From a checkpoint of a small mixture-of-experts model trained on Wikipedia.
Experts: 12 experts in each of 5 layers, 2 picks a token.
Training: a variant of Adam for the experts, 400M tokens, 8247 steps.
Below are experts of layer 7 (counted from 0) of a mixture-of-experts language model. Rows are named router (the router's row for the expert), gate (a neuron's input weights, with its number), up (a neuron's input weights, with its number), down (a neuron's output weights, with its number) and show model dimensions 0-255. Each number is 128 + 32 x the weight over its row's rms, rounded and kept within 0 to 255.
After each expert's rows: "mostly gets" lists some tokens that are sent to it at least half of the time. This comes from a sample of Wikipedia text that the model never trained on.

# expert 2
router [174 104 117 125 148 136 127  89 100 124  78 155 129  82 150 125 199 128 118  96 138 118 130  40 130 106 113 104 175 196 163 154 162  96 115  97 154 167  60 156  99  82 134 110 124 125  85 178 149 124  76 175 158 132 126 157 148 103  62 108 153 160 111 170 119 173 115 143 121 154 130 117 120 133 100 150 206 119 139 109 168  90 150 126 163 167 143 184 144 117 164 116 116 113  93 138  93 111 161 161  89 140 165  98  92 150 111 134  86 116 103 124 155  87 164  98  83 170 125 144 165 149  87  78 125  92  87 105 134 132 170 158 124 116 120  84 104 134  94 135 143  44 129 119 148  81 148 153 130  96 140 103 114 116  57 118 119 174 164  90 145 201 153 155 168 101 161 144  83 120 143 107 171  94 107 159 124 126  54  79 156  93 131 121 169 112  69 139 133 135 127  79 119 153 152 112 183 141 114 123 104  98 101 139 145 152 212  88 145 145 166  80 122 168 126 152 176 154  63 162 101 145  77 105 157 130 104  86 141  73 110 117 128  77 138  72  91 190  81 174 150 166 132 107 190 106 155 167 116 132 116  84 111 102 104 138]
gate9 [143 174 121 150 166  63 109 146 125  93  97  97  87 102 153 166 142 160 151 152  97 101 108  71 164  98 191 111 120 104 138 187 160 136  98 148  81 155 148  26 113 164 152 147 132 147 144 108 160 173  96 178 162 104 112 105 169 152 115 117 101 166 142 142 176 115 130 110 181 186  73 122  87 118 129 156 166 128 184 183 168 173 119  94 127 101 183 104 113 131 132 110 108 113  96 139 203 123 150 105 211 118 104 150 137  91  96 185  30  73 116 118  97 134 134 104 117 116 156 145  94 109 126 118 114 116 102  87 131 157  90 105  93 120 124 110 154 171  86 168 107 108 106 160 122 155 127 128 115 125 132 137 165 134 153 134  81 134 120 142 140 152 164 100 150 118 136  81 163 160 129 148  95 172 129 130  69 156 126 115 128 148 159 104 126 136 129 129 142  96 177 157 155 188 134 148  76 124 118 125 179 116  92 163 120 102 158 119 125  96  96 126 166 133  70  98 110 173 180 170 117 131 192 112 113 157  96 132 117 183 213 180 107  95  71 105  78 151 109  91 180 121 110  90  95 139  77 146 140 157  94 143 183 124  60 105]
up9 [120 143 104  85 182 116 108  76 115 121 110 157 157 150 117 121 112 139 131 185  72 101 159 133 135 103  90 122 121 131 117 185  99 144  55  87  87 101 103 136 101 119 146 179 120 154 192 176 147 145 100 108 182 100 173 104 115 117 164 117  54 108 122 187 162  98 131 165  97 115  50  77 122 149  81 161 173 155 146 162 144 138 209 138  56 134 147 163 188 181 131 173 103 184 118 118 136 106 101  99 112 140 171  71  77 143 128 129  58 139 122  99 128 149 137 117  60 105 126  84 159  89  94 136 181 117  95 141 131 137 109 130 127 121 134  62 100 144 131 132 177 131 136 118 120 134 100 167 150 124  92 126 136 131 123  92 172 170  80 107 119 121 137  95 211  85 134 160 116 145 132 119 153 139  79 159 115  99  99 181 166 187 122  98 123 115 146 127 149 158 110 135 146 127 108 120 113 160  95 182  86 122 128 165  99 155 161  80 100  98 100  80 107 144 101 157 112 159 123 116 144 189 144 144 113 115 141 162 110 100 139 151  72  98  74 131 170 174  97 135 182 134 110  72 127 162  80 136  83 138 136 162 190 184  91 176]
down9 [151 141  70 101 127 115 126 140 163  95 130 158 203 142 143 103 161 117 141 156  86 185 126 142 141  71 166 112  58 173 100 101 118 108 146  82 146 129 154 105 153  20 104 141  99 130 146 113  70 122 153 169 164 141 101 137 110 110 103 135 108 114 134 171 127  99 112  92 102  59 123 188 155 144 147 168 140 102 128 141 152 127 127 104 150  73 137 102 174 184 165  99  85 151  97 133 155 179 163 128 124 150 120 135 101 133 132  93  80 108 137 142 169 124 138 142 109 131  74 189 151 149 159 146 141 122 105 153  70  81 154 148 155  83 158 147 125 161 120 183 146 133 146 133 148 182 150 170 139 135  96 128 112  71 147 115 102 138 175  94  59 164  89 150 162 129 148 120 134 143 110 117 146 130 104 140  95 150 129  99  92 122 150  92 149 138 174 153 102 168 150 118 180  67 155 123 147 125 162 176  63  57 166 134 133 128  73  93 123 161 150 101 148  94 191 116 147 102  24 171 186 156 112  80 207 145 119 105 100 141 180  85 136 145 148 179 111 110  89 137 160 191 126 132 108  98 114  76 146 146 137 163 152 137  94  81]
mostly gets: "″", "=", "|---|---|---|---|", "Personal", " Coordinates", "History"

# expert 5
router [155 105 101 147  78 142 115 166 136 127 116 112 156 177  73 100 113 169 147 123 120  83 183 157  84 128 119 152 109  95 176 150 104 142 137 153 131 144 111 106 155 151 121  75  87 151 107  51 105  91  71 141 129 160 146  83 148  85 145 140 130 156  74 116 158 129 175  99 169  95 166 197 143 123 154 125 167 155 136  90 133  89 125 166  80 145  55 160 123 188  37 114 130  83  99 134  90  74 152 153 114 180  97 177 171 116 124  81 143 152 136 126 117 102 116  87 128 114  97 112 152  77 126 120  97 101 117 132  97  77 152 128 140  40 125 137 108 160 180 114 122 169 144 102 161 160 107 134 162 184 197 100 104 100 152 164 144 147 126 163 165  99  71 160 104 103 134 152 128  76 132 111 126  59 112 132  84 136 150 104 182 114 120 130  97 134  85 140  55 104 211 176 126 143 139 116 146  68  60 112 152 100 210  56 107 109  82 126 107 131 122 150 130 116 130 177 109 121 168 177 123  88 154  99  92 129 210 104 145 139 147 138 139 144 140 174 154 103 139 130 114 133 102 139 125 136 111 138 139 114 106 152 139 133 170 131]
gate9 [ 81  78 118 168 173 147 110 119  88 182 101 204 128 174 195 125 159 157 135 198 132 115 119 149  96 113 134 142 124 181 112  80 138 155 100  82 143 145 154 135 101 145 127 120 116  74  75  97 181 115 125 142 128 167 133 164 103 166 165 112 119 125 144  86 159  83 152 125 118 100 117 127 129  98 111 174  48 129 186 182 137 104 100 168  96  94 100 104 164 109 167 179 131 133 111 117 161 133 117 139 148 130 102 134 105 164 120 131 182  39 154 199 148 202 223 119 147 106  87 117 144  84 141 118 154  98 135 122 133 114  66  74 146 112 122 113  92 149 122 139 110 117 156 135 113 160 133 161 157 153 176 116 137 117 103 150 108  86 158 158 172  95 185  90 101 106 177 147 134 117  99 106 136 136 151 160  87  95 161 141 105  88 178 159 157  86 145  94 147 166 154 118 129 133 135 158 118 165 120 145 195 159  94  82  77 143 108 114 125 120 121 137  99  80 105 117 211 114  96 147 178  81 161  89 196 136  92 174 112 131 149 143 153 178 105  98 153 110 180 145 118 154 165 145  80 143  79 167 120 175  96 152 154 130  98 150]
up9 [102  68  97 148  79 127 106 151 122  89 200 124  87 137 113 107 141 183  85 171 162 145 128 121 177 157 137 184 114 156 189 141 131 117  89 149 144 114 157 149 162 159 130 176 114 128 107 116 165  64 168 122 156 118  97 163 138 138 158 110 132 119 167 110 133 129  86  96 131 102 161  94 189 106 172 164  51 121 123 108 185 125 117 145 176  96 115 130 137 114 137 150 168 112 123 109 167 141 107 149 103 114  89 118  90 110 145 201 173  73  77 204 158 187 160 123 127 148 109 113 155  95 124 104 132 125  99 112 160  93  97 141 132 135 152 141 102 159 163  92 145  76 150 114 107 167 184 169  82 202 166 113 125 132 116 127 153  76 171 140 120 122 134  75 113 155 153 149 154  82 103 116 132 132 166  97  76 134 144 139 182  86 135 193 144 137 142  88 193 142 129 142 118  55 159 113 151 121 148 118 207 156 133 178  88 177 158 161 142  77 104 105 143 100 138 126 125 142 166  72  82  88 162 193 121 111 107 111 206 120 157 146 130 123 103 140 127 140 190 112 100 137  52 113 104 181 146 171 123 112 148 150 176 148 147 151]
down9 [ 97 124 100 118 115 153 142 127 158 157 176 146  93  59 178 109 142 136 168 151  84 156 128 146 104 117  75 155  98 158 110  97 178 129 132 119  88 171 122 112 131 107 108 103 105 135 121 127 151  62 134  96 101 128 115 123 138 142 196  75 140 142 159  86 108 111 147 102 161 124 159  89 120 122 113  76 217 164 138 121 150 115 105 161 151 152 141 170 141 103  84 115 100 111 168  91 160 173  79  83  48 149 130 135 113  55 109 118 124 154 161 123 155 107  91 170  77 157 138 106 144 120 160 130 105 121 197 113 169 149 131 134  81  82  99  61 114 173 157  94 119 108 138 188  78 168 174 121  92 123 217 118 115 100 180 130 109  90  91 135  51 114 108 183 182 129 164 142 168 121  95  98 142 115 119 137  82  89 158 123 120 141 171 173 133 141 140 142 225 123 112 173  97 111  97 117 165 142 145 149 116 118  85 105 137  76 108 124  91 176 145 147 149  86  81 126  90 133  56  94  81 161 118 113 164  98  98 189 143 133 140 127 149 117 131  94 184 154  91 110  76 122 131 128 118 197 138 100 116 106 119 156 134 127  72 143]
mostly gets: " April", " States", " March", " July", " October", " June"

# expert 10
router [148 150 123 113 113 205 141 120 105  92 155 107 141 148 125 115 125 101 163 163 157 102 126 147 157 170 115 184 162 102 134  91 105 176 140 119 168 140 102  84 116  88 112  97 120  60 121 118 123 110 140  80 148 101 146 121 121 151 177 144 136  81 188 111 114  82 104 145  73 124 126  90  93 174 144 151 129 124 124 119 112 160 141 116 161 110 134 172 182 112 134 112  65 193 139 182  86 175  96 208 172  88 156 126 110 124 149 169 121 114  77  77 134 139 168 188 132 149  81 168  99 154  93 144 133 154 103 177 118 134 169  92 172 202 207 106  87 130 173  79 144 173 152 177 106 110 132  88 103 156  58 154 116 138  77 112 106 135 162 139 126 185 155  51 140 110 121  95 110 134  80 111 117 176 141 116 132 121 117 136  78 176 109 171 122  94 157 106 135 120 101 129 167 159 156 120 111 196 162 121 131 199 120 137 122 158 163 103 124 133 142 138 152 126 141  90 157 143 142 102 169 212 109 153 127 101  53 134 139  79  87  75 149 145 159 144 114 137 127 142 116 123 124 153 135  38 154 157  93 166 142 121  84 125 100 167]
gate10 [102 142 137 121  67  78  85 175 110 106 107 191 127 133 146 188 111 105 150 175 127 210 126 117 123 122  70 135  85 119  95  97 129 156 157 141 103 167  69 129 160 100 165 139 115 107 176 159 140 119  92 159 165 199  70 103 137 151 148 152 114 140 131 158 111 148 165 156 113 139 118  82 136 189 103 154 146 160 149 153  89 172 183 107 178 129 118  81  95 124 168 188 149 168 175 127 110 121 150 155 137 192 136  76 122 177 118 101  51 155 145 147 139 140 159 107 169 107 168  79 119 118 148 128 155 181 125 114 143 144 101 112 149 103 113 100 132 109 127  97 157 128 197 109 136 146 164 134 162  94 158 195 141 131 154 101 129  79 175 192 104 157 138 125 143  64 131 106 166 139  98 134 122 105 104  51 154 144 110 142 166 135 131 146 243 117 141 138 192  79  99 155 121 155  81  77 128 135 154 113  85 136 135 174 120 136 105 114 122 134 150 134 186 128  76 125 121 129 163 136 148 120 101  61  76 104  96 134 128 138 139 187 124  64 138 133 135 147 153 154 124 205 107  96  94 102  98 117 148 122  97 152  82 125 159  91]
up10 [142 127 139  94  90 199  96 139 172 139  87 131 111 186 177 103 127 122 143 106  87 136 121 117 105 144  68 146  80  92 105 165  72 196 146 149  98 154 140 105 136 153 145 128 129  86 126 169 151 129  93 124 166 122 123  82 114 135 211 135 138  79 143 129 199 170 165  99 118 141  82 178 132 141  57 150  65 177 185 187 102 190 128 183 105 122  83  98 147  79 113 145 135 144 135 181 129 112 124 211  83 117 179 127 137 113 126 124  86 143 137 141 126  76 155  94 122 129 168 121  85  78  86 171 161 162 116 131 144 109  76 108  76 100 109 169 129 106 109 123 155 163 149 159 113 129 123 112 115 145 119 145 122 101 130 104 110 132 169 192 178 126  94 161 129 127 150 110  90 143 120 160 201  75 150 176 145 131 137 162 125  78 199 121 132 166 187 116  87 163 148  61  99 139  91 131 140 143 100 116 172 106  90 189 103 168 101 125 142 149 155 131 124  83  94 131 123 136 131 118  83 154  96 113 115 137 165 135 173 137  84 189  85 127 164 115 142 155 123  79 164 125 163 111 148 124 107 139 109  96 136 108 115 211 162  90]
down10 [ 97 140  55 150 132 121 166 143 149  83 108 135 156  96  85 126 135 118 157  79 123 133  53 163 155 102  98  91  74  97 114 114 148  65 134 126 171 124 107 138 117 125 142 121 147 113 108 116 154 153 102 118 129 125 163  87 134 103 146 133 125 101  73 155 149 152 125 105 112 142 115  77 121 126 126 143 114  28 128 115 110 143 128 102 145  99 137 127  54 119  96 166 110 145 169 112 111  98 135 115 100 114 146 161 140 121  99 146 108 224  95 163 154 126 126 166  89 200 116  97 125 145 121 125 142 137 133 119 148 120 120 149 112 154 152 102 110 129 188 147 151 151 182 172 153  28 165  88  82  92  91 161 113 144  87  94 152 109 140 152 127 212 114 106 116  54  73 188 110 137  76  95 110  76 160 120 133 137 125 163 126 117 130  99 188  87 178 184 191 130 138 160  57  71  93 115  92 154 164 115 177 120 123 123 153 101 156 133 203 126 130 121 175 135  89 131 123 156 108 173 158  87  77  74 136 144 151 124  81 170 154 172 150 127 160  89 174  63 105 156 120 135 125  62 123 165 120  95 159 116 147 135  88  89 143 148]
mostly gets: "°", " not", " have", " had", "′", " can"

# expert 7
router [ 99 107 203 153  93  98 164 124 116 127  78 147 149 149 186 129 145 184 112  71 117 175 117  97 152  85  87  86  96 108  91 152 102 150 131 124  89 161 109 116 161 105 185 149 144 175  96 134 190 156 130 157 141 178  71 105 168 146 181 108 157 205 117 154 120 100 224  95 109 142  79 133 183  93 160 105 143 165  97 125 171 166 136 129 125 113 119 157 101  85 143 181 132 107 200  89  87 145 117  83 128  90 114  82 192 173 103 139 115 149 143 164 132  90  83  98 111 158 129 130 115 125 124  91 125 115 132 117 124 146  79 109 140 149  73 123 187 117  98 152 162 131 103  68 154  68 118 141 117 115 135 155  96 109 162  98 133 129 109 127 178 171 134 146 128 132  86 132 147 203  99  51 166 124 147 127 127 134 138 123 132  60 108 134 110 166 127 127  77 157 148 128  53 138 126 113 118 169 128  99 134 129 143 124 128 158 125 153 156  78 106 163 194  75 140 136 117 104 150 144  89  95 129  78 140  94 156 141 137 194 150 174 166 125 136 129 141 196 189 104 124 197 121 143 129 170 158  81 172 134 142 175 136 115 112 124]
gate8 [154 140 115 108 181 129 146 118 143 143 166  80 156 149 187 137 126 130  83 133 167 138 142 148 146 143 135  75 144 141  92 119  64 175 110 102  59 128 121 168  93 131  97 130 139  84 114 137 121 142 106 178  95  83 121 111 110 136 103 147  94 105  87 105 136 124 122 129  91 159 130 106 108 178 127 114 118  54 103 106 129 183  83  88 113  59 191 106 128 190  99 160 156 187 110 175 106 201 158 138 140  99 110 100 104 196 145 157 126 129 115 117 122 145  82  81 138 173 106 104 110 153 134 148 192 122 116 119 163 104 157  74 128 143 159 160 118 155 104 102  57  80 141 140 169 160 120 143 145 132  97 143 140 160 184 192 123 170  81 119 138 170 119 147 155 114  83 139 108 176 124 168 131  81 156 133 105  98 118  90 160 149 111  44 154  81  61 146  98 154 148  82  89 145 126 123 147 160 149 185 141  86  85 137  47  70 159 146 176 137 154  70 160 122 120  66 139 149 102  80 138 118  77 170 135 112  95 138  91 137  99 119 125  84 110  96 186 176 131 177 114 159 114 128 167 111  85 117 160 108 115 177 127 163 142 101]
up8 [145  90 146 134 165  60 147 192 121 114 169 131 147  85  85  90 123 166 131 125 169  97 188  73 107 142 159 138 143 166 138 119  90 122 126 163 133 134 109 157 117 111 104 122 170 104 150 111  77 153 127 101  66 185  49 149 115 100 136 128 139 179 130 159 125 167 138 164 166  44 148 142 148 123 154 182 122 143  42 116  98 140 101 192  72  85  83 214  97  99  78 128 139 104 162 148  99 108  95 125 138 166 106  73 142  97 105 118  67 160 163 212 113 115  84 124 113 196 127 148 149 138  70  87 112 129 123 161 152 152 121 117  94  91 187 131 183 137  92 115 116 131 110 186 123 165 126 155 113  76 136 141 100 140 183 141 119 148 104  99 153 142 125 100 156 116  97 151 122 151 153 114 114 104 166  75 109 125 158 175 126  80  92 137 122 155 112 128 133 169 109  85 124 206 139 100  75 107  94 137 130 115 119 189  94 118 133 186 142 100 133 137 147 120 156 132 120 107 158  69 100 136 119 147 147 125 103 128 100  97 107  70 167  62  88  81 151 102 159 134 127 152 153  92 103 111 148 134 122 104 143 154 150 155 188  69]
down8 [101 151 124 152 112 186 139 140  92 120 192 168 152 147  87 197  94 101  81 116 167 165 123  76 104 144 155 142 109 126 155  99 134  73  98 160 118 102 109  94 141 157 139  76  81 169  72 102  92 150 191 108 141 205 163 177 115  92 190 132  95 137 140 148 126 126 123 111 193 132 133 156 138 163 110 105 121 191 208 123 183 116 146 151 126  98 152 121 127 136  84 149 153 147 109 115 119 134 147  95 103 107 172 146 150 122 137  91 122  96  98 119 110 147 170  95  97  87 140  87 128 118 101  74 103 131 120 164 148 135 144 132  86 149 118 141 110 172 151 102  90  87 181 141 143 113 109 186  82 106 114 118 134 144 167 148 133 121 129 176  96 148 117 130 123 133  85  89 175  98 108 127 134 165 136 125 122  95 135  93 144 174 161 158 110 159 129 125  95 123  94 142  90  95 153 204  90 103 140 141 141 151 138  63 159 126 134  66 172  95  88 116  80 140 142 136 150  90  89 155 182 107  99 173  61 115 101  95 114  89 110  88  70 101 200 165 162  98 117 101  88 116 147 168 141  77 203  62 146  65 179 132  77 136 179 131]
mostly gets: " National", "ation", " American", "ic", "able", " Air"

# expert 1
router [116 142 163 158 183 128 140 153 144 114  98 108  79 156 124 110 165 105 123  79 103 124 104 169 109  92 130 122 145 121 156 152 135  88 171 105 144 105 130 150 124 104 199 163 147 142 104  99 106 215 111  82 170  99  79 149 111  87 120 111 133 193 140 162 126 177 109 139  69 112 105  81 187  79 140  84 126 122 110 160 148 132 171  85 117 143 128 189  97  85 123 121  60 130 106 170 158 125 143  93  99  84 122 156 150 145  99 116 167 104 110 128 139 158 148 129 133  35 150  93 132  98 144 197 185 147  87 147 181 156  94 117 107  72 131 200 203 133  90  99 118 143 113 147 125 104 122 105  67 145 137 105 118 124 160 187 119 131 145 137 178 129 122 109  96 168 186 132  89 160 146 145 104  46 144 121  98 150 156 182 147 159 159 125 164 194  59  89  69 144 155 140 110 119 116 171 101 146 134 128 142 129 123 124 127 145 138 197 171 200 128 144 169 131 175 135 144 100 155 103 117 102 153  89 156 178 113 147 136 169 100 108 100 143  59 152  84 138 164 157 158 102  98 139  92  79 106 111 109 121 101 125 138 109 177 154]
gate18 [102 115  67 167 121 157 136 133 167 108 119 167 208 141 123  65 119 110 127  91 136 120 158 115  78 151 153 123 142  80 137 130 141  99 143 155  92 109 138 104 139 165 120 117 128 144 136 163 155 171 152  93 155  78  98 169 176 141 113 139 128 147 127 123 109 145 137 159  93 160 111 120 167 126 161 125 128 150 129 153 118 153 119 125 210 112 138 157 153 157  81 145  91 183 124 131 163 221  88 176 136 169 141 103 161 134 123 164 149 161 164 168 176  54 124 157 117 133  74 148 111 139  92 120 115 104 137 167 160 169 152 121 168 153 213 148 167 134 124 108 139 157 166 116 155 134 186 207 127 143 119 142 153 109 145  46 115 114 132 156 139  83 129 162 175 139 108 169 113  57 133 147 161 144 116 148 130  50 140 101 126  98  95 110 129 110 115 132 143 154 134  87 103  52  88 120  76 128 141 139 153 114 174 120  81 111 223  60 162  87 174 104  84  67 128 109 108 217 103 114  76 114 147 131 102 175 126 123 140 137 140 105  98  95 114 115 190 208 195 135 150 110 153 141 115 138 126 153  98 127 133 115 131 108  87 119]
up18 [101 145 139 103 169 169 147 100 185 114  95 113 157 188 123 161 174 139 145 100 106 119 102 138 123 118  91  70 102  70  89 107 113 127 115 187 131 117 157 127 151 156 135 100 142  70 140 149 131 143 170  89 110 151  71 116 174 170 134  84 139  99 125 108 116 135  82 133 107 164  60 163 178 107 118 117 104  59 109 169  84  84 150 136 153 130  86 148  94 129 115 130  94 163 154 167 142 130  97 119 187 130 118 128  85 136 185 137 164 119 114 224 119 104 166 153  82 126 152 129 146 157  89  97 184  88 174  92 167 132 109 114 148 188 174 133 210 142 130 115 173  94 121 127  75 121 167 165  90 160 140 194 144 169 164 139 152  96 155 105  91  67 163  98 173 165 154 135 123 173 163 122 149 173 102  93 148  62  79 170  99 132 127 135 131  92 119 122 179 114 120 129  70 106 177 138 140 106 101 169  78  73 150 140  95  76 174 132 134  70 122 122 107 106 143 134 130 127 180  86  71 139 136 115 112 147 170 125 135  71 146 127 145 149 151 121 127 136 101 165 211 122  78 148 129 131  82 167 125  90 122  90 165 132 118 146]
down18 [128 107 170 114 136 154 171 128 110 115 115 138  76 140 113 138  91 114 148 104 152 141 130 153 108 123 162 179 163 111 138 106 131 110  70 152 152 120 102 146 205 142 140 115 150  98 117 131 120 153 180 180 139 147 149 122  59 111 123 153 169 219 145 157 185 144 190  85 126  93  79 130 153 131 162  63 174 193 132 105 177 147 148 125 138 114 114 182 156 119 123 103 101  36  54 187 144 134 201  90 114 111 118 129 174 135  60 128  81 129 122 151 138 120 163 165 194 138 101 160 107 152  74 133 126 122 111 124 120  86  72 172 115 131 118  97 144 111  78 103 180 167 133  79 110 145 156 115 104 170 183  94  95 116 128  74 143 122 166 102 117 172 109 150 141 134  92 162 158 116 109  93  93  99  75  71 131 149 134 124 131 101 120  63 142 119 128  93 105 142 127 131 152  99 123 112 106 131 105 107 153 167 104 120 107  98 140 110 171  82  88 126 123 171 154 115 106 111 157 139 129 157 133 126 112 121 152  52 137 159 103 105 135  68 113 124 164 139 199  99  98 105  86  69  54 109 158 170 186 129 190  88 134 143 140 180]
mostly gets: " years", " time", " film", " than", " area", " end"

# expert 0
router [ 80 188 120 182 143 146 144 130 130 148 189 119 112  81 175 144 168 135 183 109 159 137 121 157 156 209 103 130 106 111  93 100 108 133 111  95 189 122 181 185 123 173  56 116 136 111 101 105 165 120 127 108 117 162 102 131 109 115 171 146 136  93 116 113 127  76  85 101 165 114 155  96  77 152 154  90 142 136 130 161  63 129 167 150 136 110 161  67 154 140  67 124 161  70 128  59 122 167 118 131 144 116  86 139  97 131 106 136 187 109 138  61 165 180  72 171 150 142 119 126 115 130 158 147 102 121  87  99 160 112  85 137 115  97  94 139 110 176 140 143 172 168 138 140 139 124 173  49 113 139 139  97 114 159 106 107 137 139 158  99 152 175 188 105 101 122 138 109 175 105  74 162 163 174  66 108 124 130 168 169 168  85 100 175  84  87 110 105 154 111 184 135 164  69 130 196 176 127 126 109 126 183  91 105 111  61  83 141 144 102 107 100 114 133 148  86  95 161 112 152  70 142 138 133 105 132 105 126 110 172 120  91  86 159 174 155 142 100 147 137 117 165  70 122 116 133 128 129  92 160 161 143 131 119  58 136]
gate10 [138 129 152  67 107 158 139 125 167 153 151  95 148  88 189 110 114  93 110 159 144 138 167 115 119  99 104 121 149  95 175  55 140 182 171 132 122 144 100 130 147 164 100 140 137 163 154 108  80 163 247 171 155 112 147 150 175 112 138 163 128  84 140 127 133  68 148 124  75 112 155 100 144 139  96 104 127 154 166 139  79 183 161 139 146  99 148 119 101 139 115 127  53 157 119 138 107  99 107  98 130  92 123 105 102 146 118 138  51 129  93  95 105 194  91 161 173 123 121 144 120  91 128  46 141  93 183 106 152 113 127 104 124 149 148 132  84 129 163 129 156 153 164  85 105 107 151 173 143 137 122 126 129 137 158 152 115 168  99 148 110  84 122 109 119  97 120 154 129 235 126 146 153 108 145 186 148 110 175 126 134 115 106 117 147 142 127 142  80 124 183 137 114 102 205 131 158 170 124 108 121 181 164 120 195 115 155 145 193  94 135 166 159 104 131  74 132  92 145 167 136 130 125  68 129 130 149 117  94 129 160 120 112 130  78 141 105 138 175 123 122 107  35 166  70 122  34  96  96 177 122 168 105 105  90 119]
up10 [184  74  89 140 145 114 149 157  91 142 111 172  93 124  51 145 178 106 130 177 135  94 131 154 184 119 106 142 121  91 103 141 158 104 108 145 106 172 119 150 143 111 125 102 193 117 126 104 176 113  27  63 105 135 106 124  84 130  89 157 118 153 156 174 182 157 181 193 168 145 134 143 117 101 124 155 155  72 121 161 144 136  64 117  96 100 153 153 147 119 129 196 140 146 101  77 154 106 113 121 139 162 147 136 127  85 121 123 189 103 128 140  90  82 154 122  94 154 123 127 141 198 115 197 105 167  78 132 113 129 121 134 143 117 133 121 211 158 127 141 132  83  79 149 158 112  44  81 157 111 158 167 142 158 106 149 119  94 113 142 100 104 124 136 156 124 147  92 111  78 136 135 101 173  84 115 106 170  68 143 147 157 130 134 110 126 186 104 126 136 108 147  99 114 101 105 108  46 139 163 177 132  76 129  91 152 121  88  60 146 146  57  92 126 134 169 131 132 113 125 126 134  81 184 123  93 161 113 132 153 149  65 131 107 159  92 126 130 113 147 162 175 151 104 158 145 154 197 147  52 109 113 165 112 125 114]
down10 [ 51 176 113 140 162 131 124 146 210 171 118 111 114 119 134  85 105 142  71 166  69 121 107 151 135  99  88 164  76 123 143 151  82 147 154  94  79 129 121 180 153 156 150  90  77 184 107 103 115 194 122  96 132  74 168  95 137 204  92 109 108 130 133 124 125 163 164 157 156 140 101 121 150  98 103 108 105 173  88 158  91 157 144 114 164 185 176 167  80 114 168 134 169 203 105 198 125 142 158 114 112 130 160  96 140 126  95 159  38 143 108 170 131 138 168 118 169 156 190 101 164  81  88  83 122 115 133 127 166 167 134  88 101 184 113 134 148 160 152  97 147 187 116 147  79 137 123 133 158 159 148 169 133 123  99 121 131 106  91  91 109 136 132 146 115 158  94 133 106 125 172 114  91  51  96 165 125  53 188 138 133 172 189 110 108 100  94 127 108 119 139 123 105 112 163 133 111 146 154 125 141 163 171 127 118 157 163 112 145 138 151  79 192 110 125 148 161 128  98 104 119 155  81 151 141 181 121 153 128 155 161 106 145  81 168 103 107 134 148 160 106 153  61 155 104 138  80 144 153 163  84 146 111  87 130 110]
mostly gets: "|", " '", "\".", ".\"", ");", "\n"